{"n_layer": 9, "d_model": 256, "n_experts": 80, "experts_per_token": 4, "d_expert": 160, "d_shared_expert": 0, "activation": "squared_relu", "moe_layers": [1, 2, 3, 4, 5, 6, 7, 8], "router_score": "sigmoid", "normalize_top_k": false, "routed_scale": 0.5, "balance_loss": 0.00154, "balance_bias": true, "init_std_router": 0.0246, "lr_router": 0.00127, "vocab_size": 32768, "norm": "rmsnorm", "norm_eps": 1e-05, "tie_embeddings": false, "optimizer": "cautious_adamw", "lr": 0.00117, "beta1": 0.9, "beta2": 0.95, "batch_tokens": 262144, "seq_len": 1024, "train_tokens": 757900000, "steps": 2892, "dataset": "wikipedia_en"}
Below are experts of layer 3 (counted from 0) of a mixture-of-experts language model. Rows are named router (the router's row for the expert), up (a neuron's input weights, with its number) and show model dimensions 128-255. Each number is 128 + 32 x the weight over its row's rms, rounded and kept within 0 to 255.
Before each expert's rows: "gets" lists some tokens that make up at least twice as much of what it gets as of all text. This comes from a sample of Wikipedia text that the model never trained on. Tokens count by the router's weight.

# expert 16
gets: "0", "2", " |", " |\n", "\n", "3"
router [103 127 136 120  81  47 144 141 156 137 124 104 118 164 112 115 141 123 123 184 191 137 114 146 145 108 133 144 129 169 146 166  48 110 114 134 103 169 109 130 201 141  89  69 146 165 136  67 112  94 120 182 110 128 142 110  42 113 104 116 216 124 114 114 103 109 105 107 172 122  58 134 156 155 176  94 134 146 116 107 118  85 120 124 146 105 132 156 109 142 142 158 120 184 156 154 142 124  75 130 166 168 175 140  72 130 139 136 132 153 158  99 130 146 162 138 118  79 151 183 182 104 110 132  95 162 119 102]
up0 [117 100 134  87 117 133 143 180 131 159 148 125 129 145 131 136 183 133  88 141 107 130 100 101 153  89 147 146 128 142 103  93 136 172 195  79 100 103 161  93 156 121 120 141 179 137  98 185  95  59  94 134 171 150  97 148 127 109 117 161 160 112 120 168 115 119 105 145 172 158  69 167 129  86 157 114 141 133 131  85 155 158  87 198  76 130 150 112 143 136 122 128 172 115 165 167  68 168 155 122 161 115 188 157 108  85 184 142 184  83 147  84 156 123 154 125 154  99 119 119  88  97 126 167 112  96  75 116]
up1 [159 149 137 141 128  99 166 209 222 205 141 102 182 177 193  90 138  84 117 168 161  78 185 121 131 122 123 103  80 174 119 172 141 118 143 118 151 158 135 149 125 176 111 103 108 124 152  65 154 160 111 143 151 139 124 168 153 164  91 130 137 154 162 143 126 133  76 115 132 154 131 117 104 152  98 113 136  84 134 146  94 109 155 108 175  99 141 158 179 139  80 194 130 170  91 186 154 133  69 164 103 106 147 122 108  95 106  90 154 128 135 118 101 104  95 177 158  86 109  89 141 141 103 167 109 116  90 114]
up2 [206 126 137 123 128 117 126 138  74 143 105 146  85 130 101 106 112 143 137 183 144 115 172 146  68 130  87 128  96 189  67 158 113  85 130 114 107 124 177 140 205 145 144 174 127 158  95 105 160 100 154 106 184 155  75  77 106  82 114 118 172 157 126 100 159 157  76 168 120 173 115 109 144 121 135 162 111 127  80 126 130 156 126 135 165 153  96 161 111  83  95 177 112 150 220 135 153  74 157 146 122  97 171 151  91  87 148 159 145  93 107 169 146  88  86 129 154 144 123  68 149 138 128 166 100 203 135 101]
up3 [103 176  39 100 134 120 121 135 135 195 170 108 147 116 146  95  78 156 125 158 102 119 133 122 109 136  79 117 111 118  95 164  80  89 164 154 122 135 110  82 120 126 114 137 205 154 123 118 201 123 124 115 106 101 145 180 142 155 136 190 158  89 159 104 165 163 139 101 128 101 108  94 105  88 150 100 111 120  82  88 115 114 149 141 128 178 127  98  93 112 190 135 154  52  88 122 170 130  94 127 162 126 158 114 116 146 176 118 189 172  64 132 131 212 119 138 152  98  97 115 156 142 156 117 138 125 148 146]
up4 [168 154  94 105 102  61 141 171 127 161 166 120 129 188 184 157 169  98 138 124 125 156 119 116 109  90 137  84 159 173 139 175  94 124 160 120 136 182 112 114 120 144 164  97 108  72 110 136 103 139 119 196 123 142  87 145 166 107  64 155 112 159  87 148 192 153 139 136  83 137  18 132  86 149 112  67 130 107 145 112 148 103  39 106 142  81 147 142 100 157 120 143 147 160 151 122 143 142 102 135 129 154  89 125 137 130 142 166  94 107 155 154 129  63 173 165 221 187  71 109 146 157  76 118 135  77  44 159]
up5 [158 117  64  69 121  43 180 114 103 131 173 191 104 112 174 101 134 191 153 112 131 120 166  83 101 130 189 158  95 149 156  80 145 118 104 161 108 137 137 168 131 130 171 135 113 154 106 140  71 150 190  84  66 145 116 186 170 139  91 117 175 150 143 140 121 182 151 134 124 113  96  96 148 155 122 163 133 139 125 109 136 110 152 164 107  89 108 179 131 142 117 198 126 125 152 192 116 144  95 116 104 129 165 180 188 161 140 148 142 100 107 161 160 154 117 163 147 144 195  87 171  85 112 108 123 107 167  92]
up6 [101 122 176 127  56  55 131 168  84 145  91  96  90 125  82 168 127 117 138 150 153 142  82 152 150  80 135 101 159 146 135 119 105 131 161 115 116 131 107  59  98 156 133  62 163 133 127 118 142 101  77 177 213 207 153 173  97 155 125  76 108 170 117 138 135 120 117 105  99 147 147 143 140 162 113  87 207 148 118 105 114 161  88 104 129 111 157 148 168 139 128 162 115 172 128 101 163 106 168 109  88 100 136  93  63 148 101 157 187 150 171 105 116 182 125 160 153  83 135 177 144 125 177 106  82 113 121 132]
up7 [173 114  95 149 108 145 102 150 126 126 182  99  91 137 119  89 168 142 174 143  99 158  92 117  75 131 190 110 113  99 119 127 153 125  72 123 133 102 148 145 201 130 153 162 181 129 157  79  74 119 167 139 123 103 157 171 121 141 119 148 172 158  90 114 142 156 112 114 136 141 144 108 119 181 133 127 137 164  82 102 123  90 145 126 101  70  88 147  92 123 173 160 172  94 188 114 114 114 163 151 147 174 155 142  60  86 213 126 155 172  99 119 115 212 101 112  87  93 148 111 135 101 217  94 140 141 158 114]
up8 [112 131 142 172 101 131 115 178 143 156  89 101 109 143 155 173 112 123 124 159 204 103 146 111  98  81 158  84 171 111 103  92 130 148  78 181 173 101  74 105 144 144 115 118 182  99 133  85  49 123 181 177 166 102 165 114 145 125 102 108 138 145  72 181 140  97  77 117 112 168 118 139 104  74 164 142 137 152  87 121 110  82  82 171 160  46 114 141 158 126 107 175 168 124 127 151 114 117 148 104 112 127 139 172 125 151 175 145 107 146 101 118 150 147 195 157  57  94 167 162 156 144  80 161 145 132 125 171]
up9 [115 136 164 133 113  97  70 132 145 153 123 130 119 129 128 153 150 185 137 123 178 157 103 114 161  85  94 104 144  83 121 115 140 146 103  88 101 117 126 146 128 137  60 184 134  90 172 159 106  80 132 179  78 130 194 122 131 116 124 112 119 107  79 127 108 135  75 162 168 162  54 135 101 120 146 151 165 135 122  89 157 101 109 151 143 101 141 156 190 120 100 121 133 131 128 172 107  94 198 184 116  89 117 150  72 170 180 159 115 166 144 121 122 126 180 128 119  91 136 112 119 109 149  86 125 108  99 178]
up10 [114  95 146 143  95 128 164 181 205  92 143 162 139 168 137 104 122 156 140 178 161 173 106 126 136 102 159 114 153 157 112  65 131 134 123 146 157  90 173 142 171 114 123 178 179  86 139 133 140 103 132 103  95  98 165  87 137 102 135  73 138 158  94 165 121 132  80 143 157 133 149 168 112 180 145  62 111 148 104  45 122  94 135 116 151  97 159 175 204 163 134 168  74 116 170 142 130  97 117 108 128 105 105 176  85 125 217 180 121 173 149 111 139  76 112 152  67 119 153 171 182 119 121 100  95 145 146 110]
up11 [116 133 164 121 137 109 169 128  56 168  71 166 124 167  85 166 101  96 164 166 111 105 115 155 161  98 101  85 137 200 150 140  94  94 161 157 112  59 114 135 129 140 117 168 176 110  84 110 133 149 118 153 111 152 145 162 100 157  89  81 178 114  87 166 137 101 149 137 139 193 114 117 164 100 205 156 134 155 187  72  81 128  92 143 121 102 126 182 171  60 101 106 107 115 178 150  83 161 148  47 111 116 139 135 106  91  97 162 136 105 149 128 151 181 125 122  83 128 167 142 151  97  89 109 110 159 142 134]
up12 [156  98 154 113  97 188  92 157  64 112 112 175  79  61 111 138 110 154 138 154 189 113 162  92  80 146 121 111 158 125 185  79 185 113 114 177  91 144 139 109 126 101 109 152 145 108 148  78 151 114 153 138 116 110  60 230 111 126 140  86 188 123 118 115  98 123 109 156 160 158 178 154 136 150 125 110 133  98 152  83 122 158 127 137 110 173 147 164 154 131 139 154 134 122 147 165 138 102 134 105 123 133 125 134  99  63 152 156 122  95 166 121 112 143  96 176 139 176 113 160 163 101 115 142 100 125 135  84]
up13 [167 104 110  99 137 193 128 140  95 115  79 151  82 132 110 134 140 158  79 121 109 162 108  98 186 103 178 124 141 142 180 149  76 120 115 126 106 159  88 103 170 118 101 118 106 194 164 118 127  79 111  88 126 125 166 133 143 109  93  65 165 118  75 117  85 112 108 154 186 107  64 136 139 167  80 192 143 104 147  73  98  91 157 140 118 127 165 147 100 168 168 116 109 128 116 131 104 123 131 100 114 177 108  92 190 134 159 171  94 107 112 161 151 147 187 135  95 128 150  66 159 109 213  96  84 171 127 119]
up14 [112 140  84  81 124  77 127 152 139 140 103 121  98 119 161 108 108 194 123 131  97 156 143 119 144 165 120 112 189 120 170 125 106 152 171 199 163 159 107 116 126 136  98 140  89 160 113  84 107 178 145 126  91 117  75  95 131  90 148  81 129 158 117 140 131 101 143  91 100 173 111 117 139 160 117 113 118 160 101 136 123 148 115 100 134  53  82  77  95 152 146 176 162 109 151 150 117  78  98 130 176  99 187 140 106 101  99 177 119 205  84  94 142 118 112 148 170 117 144 108 169 119 139 113 112  66 105  99]
up15 [101 161 146 149 124 100 104  83 202 159 138 155 148 172  81 116 114 116  77 151 165  91 124 157 121 137  93  96 152 117  89 181 106 109  97 169 190 177  85 107 134 102 112  78 143 149 138 164  90 137 121 139 174 142 141 165 126 139  96 140 190 179 115  94 107  75  85 103  95  83 121 169 154 130 191 217  93  92 128 163 165 142 144 138 177 112 156 162 126 113 160  99 111 125 106 115 134 133  91 159 115 127  87 145 112 113 134 103 124 118 193 133 139 119  73 127 144 144 148 148 114  81 158  77 115 101 132 162]
up16 [ 87 153 100 136 123 113  78 106 118 148 103 101 159 144 180 120 174 118  95 187  61 150 151  84 149 142 117 120 116  91 175 144 187 130 169 122 133 132 136 169 140 171 167 142 132 137 116 180 145  57 153 164 111 100 127 136 185 124 111 176  92 170 137 122 116 132 188  86 124 127  76 146 146 103 137 135 148 125 158 124  81  81 134 123  72 132 110 143 138 132 104 188 145 136 123 121 158 146 189 146 162 145 125  97 167 160 120  74 140 108 122 124 113 136 149 182 196 163  99 120 200 177 104 146 164 124 160 151]
up17 [155 150  76 124  99  91 130  98  68 119 173 140 162 138 169 138 166 115 137  71 197  92 151 171  96 136 154 121 159 110 101  81  86  78 143 127 114  77 162 106 161 124  95 108 116 125 119 180 155 147 148  80  76 110 120 129 148 166  75 133 113 134  92  98 157  87 116 154 137 138  98  91  77 165 188 100 179  88 138 158  60 136  65  83 162  66 130  77 147 129 130 120 115 153 146 127  90  87 104 133 183 183 183  80 108 103 131 129 165  84 121 120 175 155  90 145 187 177 118 146 110 166 116 167  93 121 123  86]
up18 [115  98 155 115  83 144 144 228 147 133  80  84 173  94 138 152 156  83 154 112 204 157 146 101 149  87  91  72 110 146 106  69 121 174 145 135 137 100  77 106  82 114 198 158 164 114 150 118 147 114 167 123 108 102 111  82 127 180 171  70 102 124  84 102 143 107 146 128 135 172 139 133 136 148 125 151 137 131 145  88 128 122  65 174 157 106 100 148 109  75 127 173 141 127 126 111 147  81  72 114 160 137 141 147 102  97 142 144 182 167 120 147  96  79 117 142 159 130 125 106 128 139 150 134  98 135 175 106]
up19 [152 130 162  88 148 126 141 154  54 174 127 115 111 122 153 102 138 143 122 130 144 143 130  68 147 102  97 118 146 172 164 138  81 130 133 104 168 120 100  70  76 148 134 151 151  74 128 164 124 125 111 127 176  81 119 164 118  78 147 130 104 125 116 111 191 146 155 167  67  84 115 113 164 155 164 167 128  88 187 199 133 152  86 162 149 169 148 118  92 181  96 103 115 135 144 174 171 134 124 146 189 124 147 139 119  76 134 127 124 121 153 116 102 105  95 171 137 119 144 161 183 137  84 182 124 179  99 121]
up20 [108  62 107 137 119 142  67 155 190  93 139 169 155 127  99 168 159 165 164  66  77  87 150 129 108 118 165  92 118  88 171 143 120 137 101 107 118  81 162 171 140  97 130 146 116  96 131 119 113 149 155 103 152 166  92 228 123 139 102 179 124 105  88 161 160 103 138 140 105 123 157 108 108 136 153 152 184 106 131 142 114 134 109 138 130 211 137 124 136 123 134  98  89 117  97  92  95 107 134 153  59 191 165 139 146 168  63  96 152  90  92 161 172  67 111 166 160  95 118 153  93 177 129 103 175 155 161 141]
up21 [127 103 129  82 131 172 112 150 183 206 149 102 116 123  77  92 114  86 151 144 137  99 128 147 110  82 108 138 149 128 118 174  89  73 161 105 154 109 157 103 137  80  96 127 110 134  87  98  94 113 135  96 133 140 181  64 123 106 163 133 128 138 131 112 144  84 163 164 189 175  99  96 154 108 105  93 127 145 107 144 154  74 124  84 168 130  67  99 137 126 115  42 109 175 140 111 149 144 195 165 107  46  81 126 125 162 129 180 152 113 153 116 158  80 147 158 129  89 113  96  51  96 124  69  85 134  74 142]
up22 [175  82 136  76 106 101  90  91  63  89 132 123 134 110  88  80  87 192 140 126 193 127 130 121 181 166  98 137 122 103 145 104 169 157 131 108 115 146 130  71 113 109 118 108 136 194 115  86 170 170 150 147 103 142 108  68 135 109 200  94 132  87  78 160 124  84 123 143  96 119 135 138 147 119 179 112 155 116 159 135 108 154 118 108 131 172 147  98 166 131 137 146  86 125 131 168 130 116  83 114 153 151 127 140 196 119  94 133 167 129 128 187  71 154  82 151 162 140 133  63 148 102  76 160  84 110  92 155]
up23 [123  98  76  95 145 106 111 101 160 149 154 151 103 118 107 153 115 146  71 183 187 141  99 145 123 102  79 109 106 123 152  94 130  87 155 111 106 122 149 153 203 102 117  59 101 115 173 168 136 150 161 100  84 145 152 105 172  97 198  75 120 130  97 139 151 152  61 121 113  71 157 102 120 135  82 181  82 161 128  96 133 140 127 116 129 101 101 142  81 175 156 121  46 171 128  89 157 204  69 165 105 168 144 154 201 180 139  65 109 170 115 118 171 159 173 130  83 163 149 172 124 127 154 123  99 139 102 155]
up24 [ 87 101  83 131 173 144 150 157  64  75 161 163 154 181 135  53 105 108 114  29 159 111 117  96 105 102 130 105  97 161 169 159 104 158 124 175 182 149 128 141 122 159 159 132 169 105 138 136 101 169  77 102 171 126 172 104 124 162 130  99 147 139 153 104 112 117 183 126 111  77 157  41 165  85 172 165 100 101 169 164 140  98 115 208 177 171 121 182 132  92 109 120 116 171 160 164 151 119 126 105 115 129 143 117 108 147 161 136 121  97  99 138  97 104  96 105 170 129  67 111 121 187  59 201 121 144 142  90]
up25 [ 80 124 157 141 122 135 195 111 100 156 146  80 114 138  43 135 117 182 128  94  98  95 157 137 128 140 159 125 155 132 196 141 143 136  80  77 119  76 124  91 143 110  69 144  89 153 101  73 107  98 137 122 107 125 154 135 103  55 110 179 163  80 181 118 156 111  57 132 146 100 147  82  77 123 161  98 151 102 150 104 123 116 146  77 144 146 135  96 110 154 112 160 123  73 130 152 103 155 108 131 151 181  93 134 191 167  83 140 148 143 124 154  75 116 157 135 127 144 111 115 214 128 138 136  91  99 122 164]
up26 [105 167 128 144 128 167 117 143 157 165 172 118  75 131  59 123  40 187  92 137 123 130 122 130 110  78 146 148 134 151 128 201  77 179 135 185 158 139 108 178 101 106 124 118 193 157 151 144 150 164 106 151 118 111 163 173 115 131 103 107 132 139 187 110 116 122 175 167 100 126 173 145 114 106 187 150 107 107 179  94 111 141  64 109 118 177 105 173  91 145  94 164 142 145 134 109 163 149 178 122 145 118 146 101 145 139  92 147  93 136  71 146  86 126 122 126 130 156 134 126  99 140  85  80 113 131 121 129]
up27 [100 119 132 160 120  77 114 116 186  73  80 133 104 135  75 144 112 127 108 132 147 104 121 155 118  92 166 130  89 123 112 136  80 139 118  99 132 148 143  93 116 164 128 141 148  94 129 134 166 126 103 104 138 120 104 102  66 178  86 155 144 146 103 137 149 141 122 161 148  51  75 132 150 141 162 139 151 125  93  53  77 151 127  93  80 155 135 112 109  92 138 180 169 128 169 112 171 178 111 113 160 119 174 207 117 135 149 182 160 108 171  73 144  98 176 182 114 123 122 171 110 133 100 139 121 153  89 179]
up28 [125 136  94  99 160 124 172 175  82  95 156 112 207 104 193 127 149 170 118 133 153 139 131 128 113 165  83 135 111 171 149 159 142 201 104 183 140 133 110 108 169 159  77 114 161 137 123 147 130  83  70 150 120 123  79 115 176 155 177 104  39  96 197 143 139 144 147  86  90 146 113  93  98 126 110 119 165 153 120  83  94 127 123 145 113 169 150 107 148 109 130 152 138 143 119 117 134 134 122 136 105 121 105 142 144 131 166 108 183 139 104 108  93 114 169 118 167  82 201 131  91 111 133 173 132  80 103  67]
up29 [127 168 115 134 118  88  92 192 124 153 137 118 114 140 108 112 105 192 182  55 130  32 109 156 160 106  82  90 131 185 127 112 124 110 160 121 147 122 110 130 186 107  84  89 103  96 125  89 109 113  78 133 173 171 137 120  78 182 103 100 169  93 147 108 154 119  96 134 101 119 149 122 100 125 164  22 124 144 126  75 124  99 146 122 118 185 149 123 123 120 117 138  83 100 129 185 178 110  76 123 152 120 155 192  91 147 164 171 152 147 131  79 102 107 136 172 138 127  91 168 185 118 104 177 143 163 113 159]
up30 [116 139 127 152 158  56  79 174 123 179 175 113 147 146 120 145 120 106  78 133 143 127 154 133 128 153 106  96 122 128 121 171  84 118 156  77 119 168  56 124 130 169 136 121 145 110 176  79 115  55  75 133 139 102 159 130 140 130 150 146 139 142 144 213 204 108 110  80 141 148  95 115 129 153 112  95 126 135 117  52 189 141  99  90  71  56  68 102 132 101 108 173 141 155 122 179 140 144 108 150 104  71 110 156  73 165 104 134 138 132 139 134 135 136 120 141 113 107 147 151 142 144 150 169  78 110 140 125]
up31 [140 153 172 153  69 152 192  73 125 157  98 168 134  85 156 152 124 151 137 132  69  81  87 144  70 155 147 132 180 110 131 148 109 144 161 122  96 104 135 135 124 160 107 138 154 135 107 127 169 106 126 123 143 139 177 148 166 110 184  94 117 114 100 114 153 144 186 182 166 160  95 135 114 142 147 142 126 126 131 116 223  59 120 169 134  74 115  89 107 152 124  60 139 106  90 130 100 166 170 153 161 109  99  87 157  65 132  73 103 172  93 222 125 123 166 150  85 154 145 100 194 190 163  78 139  82 120 123]
up32 [110 129 120 132 119 184 116 175 178 123  88 115 168 161 112 104 132 179  69 154 106 143 139 172 155  94  97 104 139 119 114 160 142  75 133 123  82 185  90  93 122 104  97 167 166 125 107 143 105 109 140 116 140 153  61 187  67 132  58  85 121 101 116 120 112  75 198 149 141 144  87  98 136  92 115 167 131 112 166 171 134 140 159 123  64 166 128 102 167 156 105 109 119 111 134 152 103 138 159 113 158  97 134  96 138 124 132 106  50  77 141 144 141 116 156 200 155 139 115 127 155 147  89 129 106 140  84 161]
up33 [124 122 179 141 105 153 116 156 148 194  94 100 157  80 130 114 163 109 143  96  94 117 125 137 133  99 175  88  51  81 114 168 155 187 116 138 152 149  77  89  72 137 177  86 130 142 173 113 118  61 115 117 112 133 126 160  79 138 203 136  91 136 144  83 191 137  99 136  81  80  69  87 176 122 146 160 140 164 102 176  68  90 110 122 191 166  92 155 159 147 147 153  71 132 158 161 140 109 138 181 140 119  77 147  90 161  97 134 128  94 118 136  89 161 132 128 107  83 154 117 154 155 150  88 149 145 131 137]
up34 [175  83 171 176 115 141 140 118 165  91 115 165 154 142 121 120 169  93 155 132 159 103 127  92 128 129 160 131 141 124 173 187  78 117 135 127  94 114 150 163 134 142 114 159 130  68 161 101 197  54 152 134 117  88 197 101  87 206 141 129 181 125 132 164 100  97 156  89 170  81  76 156 151 168 169 133 108 115 174 129 157 102 177  98  96 122 153 117 112  84 101 132  99 127 107 123 157 157 153 115 110 173  88  87 140 115  79 113 140 148 127 134  94 167 120 172 128 118 115 122 141 128 169 167 100  92  97 137]
up35 [144 136  90 137 112 176 150 178  98 144 132 131 102 135 149  66 147 144 135 104 100 113 125 142 202 146 101 123 115 205 125  99 136 114  77 152  78 160 162 125 188 190 118 167  78 141  94 109 129 120 113 165 154 178  91 117 101  66 135 186 147 120 172  87 129 167 164  95 158 156 162 122 104  63 119 126 139 111  99 133 129 150 121 120  76 106 140  82 156 144 161  79 204 160 120 136  96 104 154 133  77 156 207  94  82 102 186 105  56 196 176 118 127 163 106 158 142 194 138  99 190  96 130 128 125 101 133 105]
up36 [106  95 111 116  91  65 125 134 109 106 166 182 110 163 112  84 114  95  75  88 178  84 149 148 136 128 159 123 144 116 139 135  83  84 172 133  82 148 114 150  99 121  89 118 115 102 110 113  93 103 127  80  96 117 124 161 132 142 136 182 171 171 120 177 160 154 121 112 124  98  48  98 147 119 124  96 179 170 141 157  99 136 129 177 163  84 151  92 142 142  80 197 122 103 164 163  99 148 156 113  85 116 123 101 129 109 162 112 157  71 105 129 131 160 168 131 179 141 103 144 162 119 190 100 112 111  97 119]
up37 [110 133 188 118 111  98 171 186 117 159 115 121 142 210 134 141  98 129 152 143 135 178  98 131 128 115 169  85 127 104 101 191  77  99 178  87  62 122 161  85 164 112 118 117 139  84 171 137 119  41 105 209 103 106  87  90 111  96 125 116 144 153 118 108 181 173  98  66 155 105  66 136  95 109 146  40 120 139 113  60  91  38 108  92 161 174 111 184 144 140  98 165 128 117 175 186 126 154  78 127 104 110 158 161  53  75 148 140 107 128 128  95  96 150 181 141 119 139 118 138 169 142 105  90 160  92 115 131]
up38 [129 101 135 151 149  64 172  65 162 151 119 146  92 173 175  98 114 107  68 125 160 139 109 163 172 153 109 152 140 159 201 147  97 149  94  74 146 152 114  72 139 160 141 154 137 146 126 111 104  79 171 157  87 108 135 176 122 106 116 116 177 169 114  95 137 111 155  88 174  91  70 139 131 135 140 127 135  59 159  95 130 125 169 161 157 142 149 126 134 143 151 136 171  74 120 156 112 129 170  85 148 155  83  89 125  86 106 131 148 115 148 107 137 109 108 165 143  91 177 159  74 123 111  90 144 143 108 120]
up39 [174 141 172 133 103 145 125  76 146 119 127 115 127  88 125 114 102 104 195 148 131 131 109 161 108  69  96  95 158 131 153 114 124 191 150  84 140 145 139  96 141 128 116 137 145 126 141 114  96 103 137 124  82  68 131 117  43 114 139 108 158  91  95 183 181 108 142 172 154 100 171 147 130  94 228 119 183  68 101 104 156 141 125 173 126 146 157 123  65 166 115 120 108 110 167 171  89 175 135 103 119 217 105 151 117  91  98 153 104 155 156 198 156 118 173 184 124 129  97 138 189 104 128 147  92 181  62 145]
up40 [172  91 157 141 126  64 146 131 157 123 141 117 152 155 121 101 104 115 177 172 158 181 167 159 118  99 179  81  66  92 149 175 108 163 184 127 117  97  97  73 136 114 108  64 132 154 133 136  82  83  59 201 127 114 128 116 112 107 172 121  76 181 139 103 124 130 132 123 158 142  60 121 166  97 146  83 152 145 110  98 132  42 146  81 120  87 153 185 130 127 100 120 111 172 152 146 110 147 132 187 125 132 161 117 101 129 141  80 134 106 132 114 177 124 139 122  98  98 138 158  65 114 126  94 100 134 167  93]
up41 [ 79  88 113 113 105 100  65 105 143 111 129  94 108 128  99  97 180 128 135 112 175 132 177 141  89  76 132 186 121  99 118 113  90 100 158 111 120 141  76 129 118 169 136 135 123  85 140 144 108 109  93 160 137 125  98 116 122  93  46 141 170 188 201 121 174 153 153  72 125 112 118 127 128 142 151 142 125  71 100 164 173 144  97 160  92 154 149 129 146 172  90 182 181 131 109 119 187 122 100  99 178 102 185 135 131 157 165 148 138 117  81 129 124 167 141 191 204 127 104 131  40 123 118  76 149 168 123 117]
up42 [109 134 128 111 137 151 155 148 181 131  90 109 121  46  97 149  58 125  84 149  76  85 118  68 168 127 149 113 137 121 101 137 144  75  82 118 116 118  95  99  83 112 130 178  86 156 117 172 164 101 204 141 132 143 146 167  62 147 172 144 162 144  85 157 104  73 105 194  70  91 123 127  92 122 114 121  66  92 122  84 122 169 143 136 113 125 127 207 131 187 119 156  38 137 165 188 122 143 129 137 111 134 155 125 122 149 107 111 118 148  70 140 119 162 157  50  96 108 169 145 152 136 104 129 154 170 173 101]
up43 [173 143 147 172 131 105 113 163 108 145 116 115 116 138 113  98 152 157 131  67 183 127 148  69 127  84 162  81  85 161 104  87 123 101 157 119  68  97 150 130 167 169 139  78  92 120 119  82 119 175 155 115  54  89  74  70 144 127 159 157 181 169  78 168 115 161  81 127  90 130 155 120 121 150  83  96 110 136 128 170 180 122 129 155 191  92  97 154 132 150 135 179  82 136  93 122 170 130 103 123 188  71 120 175 132  89 115 169  87 110 164 127  71 158 170 147  84 138  88 166 159 131  49 119 129 107 128 152]
up44 [165 137 193 108 153  91 136 137 103  75  47 132 122 166 106 152 113 117 184  94 109 108 152 166 129 118 168 171 132 141 162 160 113  98 131 144 105 101 144 101 151 168  74  84  75 122 159 151 109 158 128  74  75 128 176 103  76 147  90  78 176 208 133 184 138  95 148 146  60 120 105 172 140 107  98 107 158 144 145 118 113 110 132 226 170 148 183 112  89 134 103 210 118 121 119 170 158 125 154 127  92 125 102 153 143 135  96 138  82 150 125 155 139 104 122 117 142  75 104  67  86 139 150  88 105 170  93 120]
up45 [ 80 120  73  77 145 140  74 158 190 148 147 146 204 124 134 103 114 109  90 150 182 136  93 148 175 122 140 157 114 160  77 164 134  95 139 114 126 127 112  91 119  98  66 161  86 135 151 128 100 107 194 166 140 158 152 160  97 184 155 151 143 114 154 205 151 142 110 104 106  96 124 167 144  91 136 169 149 132 107 175 164 119  63  88 165  93 114  95 136 122 121  74  90 135 101  72 128  80 135 136  88 103 174 158 106 124 161 136 124  92 123  98 158  79 122  27 116  92 165 122  88 109 161 124  94 187 151  99]
up46 [124 122 115  97  80 131  79 117 111 103 129 141 141 165  82 147 113 140 166 155 145 139 153 189 102  70 159  97 112 108  93 121  93 150  69 126 103  40 138 147 111  89 148 124 214 178 141 169 103 101 109 123  96 163 171 157  91 117 107  61 198 184 132 119 129  98  95 148 129 187 137 160 135 203 133 118 123 134 123  93 113 114  52 108 116 139 146 149 115  99 189 105  57 188 103 135 159 177 167  99 126 110 158 182 100 152 168 160  90 154 139 139 176  85 208 161 112  98 159 145  92  84 163 129  92 172 108 120]
up47 [167 101 125 197 148 152 132  97  88  97 145 172 101 152 137 130 157 174 145  97 111  69 173  98 122  80  80 136 157  91 176  76  99  74 141 140  86  65 140 118 162 125  75 132 162 114 121 112 179  88 148 143 132 136 164 102 122 126 125 125 146  73 120 152  94 121 155 153  84  83 128 103  92 119 118 121 163 141  81 118 177  83 146 139 136 139  68 160 166 102  65 124  67 123  99 137 127 117 152 106 132  98 151 131 133 171 214 137 104 139 116 138 105 104 173 187 106 158  85  69 132 131  82 165 125  92 100 182]
up48 [160 124 156 102  98  57 108  75 106 107 171 111  91  96 108 105 141 103  64 141 148 137 157 189 133 128 198 153  79 170 170 166 125 143  83 122 129 166 137 162 141 164 129 104 138 178  99 146 135 186 166 120  91 151 167 158  98 160 149 116 152  99 156  85 121 201 147  88 185 125 215 139 133 113 148  82 119 137 132 153 134 135 129 168 135 139 145 153  72 151 150 165 127 136 108  88 174 164 187 128  99 102 146 161 126 101 130 180 109 135 156  68  94 138 139 122 159 147 162  73 156 154  93 125 159 143  98 142]
up49 [120 153  87 130  81  69  98  77  84 119  95 112 138 108 179 100 156 154  94 140 183  87  67 139 143 165 162 141  95 171 108  98 103 164 145 140 109 161 113 165 141 134 121 126  98 115 148 145 114  85  68 111 103 139 109 111 123 162  94  97 189 140 165 127 121 188 138 119 163  91 109  88 137  94 201  83 113  88  97 121 188 126 161 144 104  94 140 132  82 159 128 135  77 176 148  88 142 155 107 156 109 218 128  92 141 151 157 128  81 148 133 192 146 147 172 107 122  94 139  96 159 117 106 129 121  96 107 110]
up50 [132 130 133 201 112 115 131 145  91 144 126  94 105 114 140  49 194 176 114 163 114 120 148 175 141 131 117 162 144  90 113 134 172  85 120 147 174  88 167 131 170 165 112 136  97 116 135 150 127 125  98 124 160 127 126 101  97 120 114 147 101 102 115  91 107 146  74 145 132 172  66 127 128 123 209 162 158 191  97 178  93 141 153 104  99 191 122 130 167 158 135 102 150 122 196 148 107 158 185  81 165 107 121 107 115 124 148  64 208  95 103 116 127 111 129 193 124 147 150 112 148 142 173 124  88 178 159  82]
up51 [118 156  83 174 115  66  87 116 132 123 123  92  91  84 156 138 151 137 129 138 132 164 179 121  61 107 130 144 168 154 111  98 123 107  98 154 114  85  90 126 170 138  75 173 147 147 158  82 103  92 101 174  81  76 124  79 123  88  99 156 217 150  94 194 125 132 116 139 147  93 138 131 135  75 139 120  82 114 139 134 127 165 125  92 136  99 110 135 162 111 155  57 184 134 208  66 133  90  94 112  68 142 160 129 173 127 159 156 154  95 186 144 177  55 103 142  99 118 134  53 104 128 114  91  58 147 145 127]
up52 [171 114 157 168 114 118 125 120 126 150 126 115 148 123 160 168 101 100 205  57 113 146  99  65 124 186 155  83  68 159 182 185 149 193  75  84  84 101 111 103  80 170 162 106 159 107 100 101 158 119 115 108  95 122 128 155 148 129 137 159  63 140 152 151 165 157 155 154 153  35  58  93 151  99 149 155 162 116 140  95 118 164 109  86 133 148 173  62  86 114 125 163 145 109 190 134 153  80  80 135 121 188 115 162 149 132  92 119  92 116 148 123 138 156 114 189 109 142 103  43 131 104 160  87  86 164 136 130]
up53 [146 151  71 143 128 130 110 131 172 107 136 149  79 163  89 133 141 130 142 158 161 187 127  95 147 189 178 145 149 178 191 148 151 142  59 116 112 158 147 141 115 129 124 175 128  93  88 148 185  94 136  75 149 126 171 140  94 175  81  98 118 106 131 125  81 132 157 130 129  32 154 107 130 155 123 102 106 158 176 186 137 120 133 127 177 134  56 185 150 122 136 191 111 150 152 129 143 134  97 117  98 139 179 126  77 183  85 121 138 148 170 119 132 206 148  60 107 138  82  99 152 131  75 141 155 111 141 167]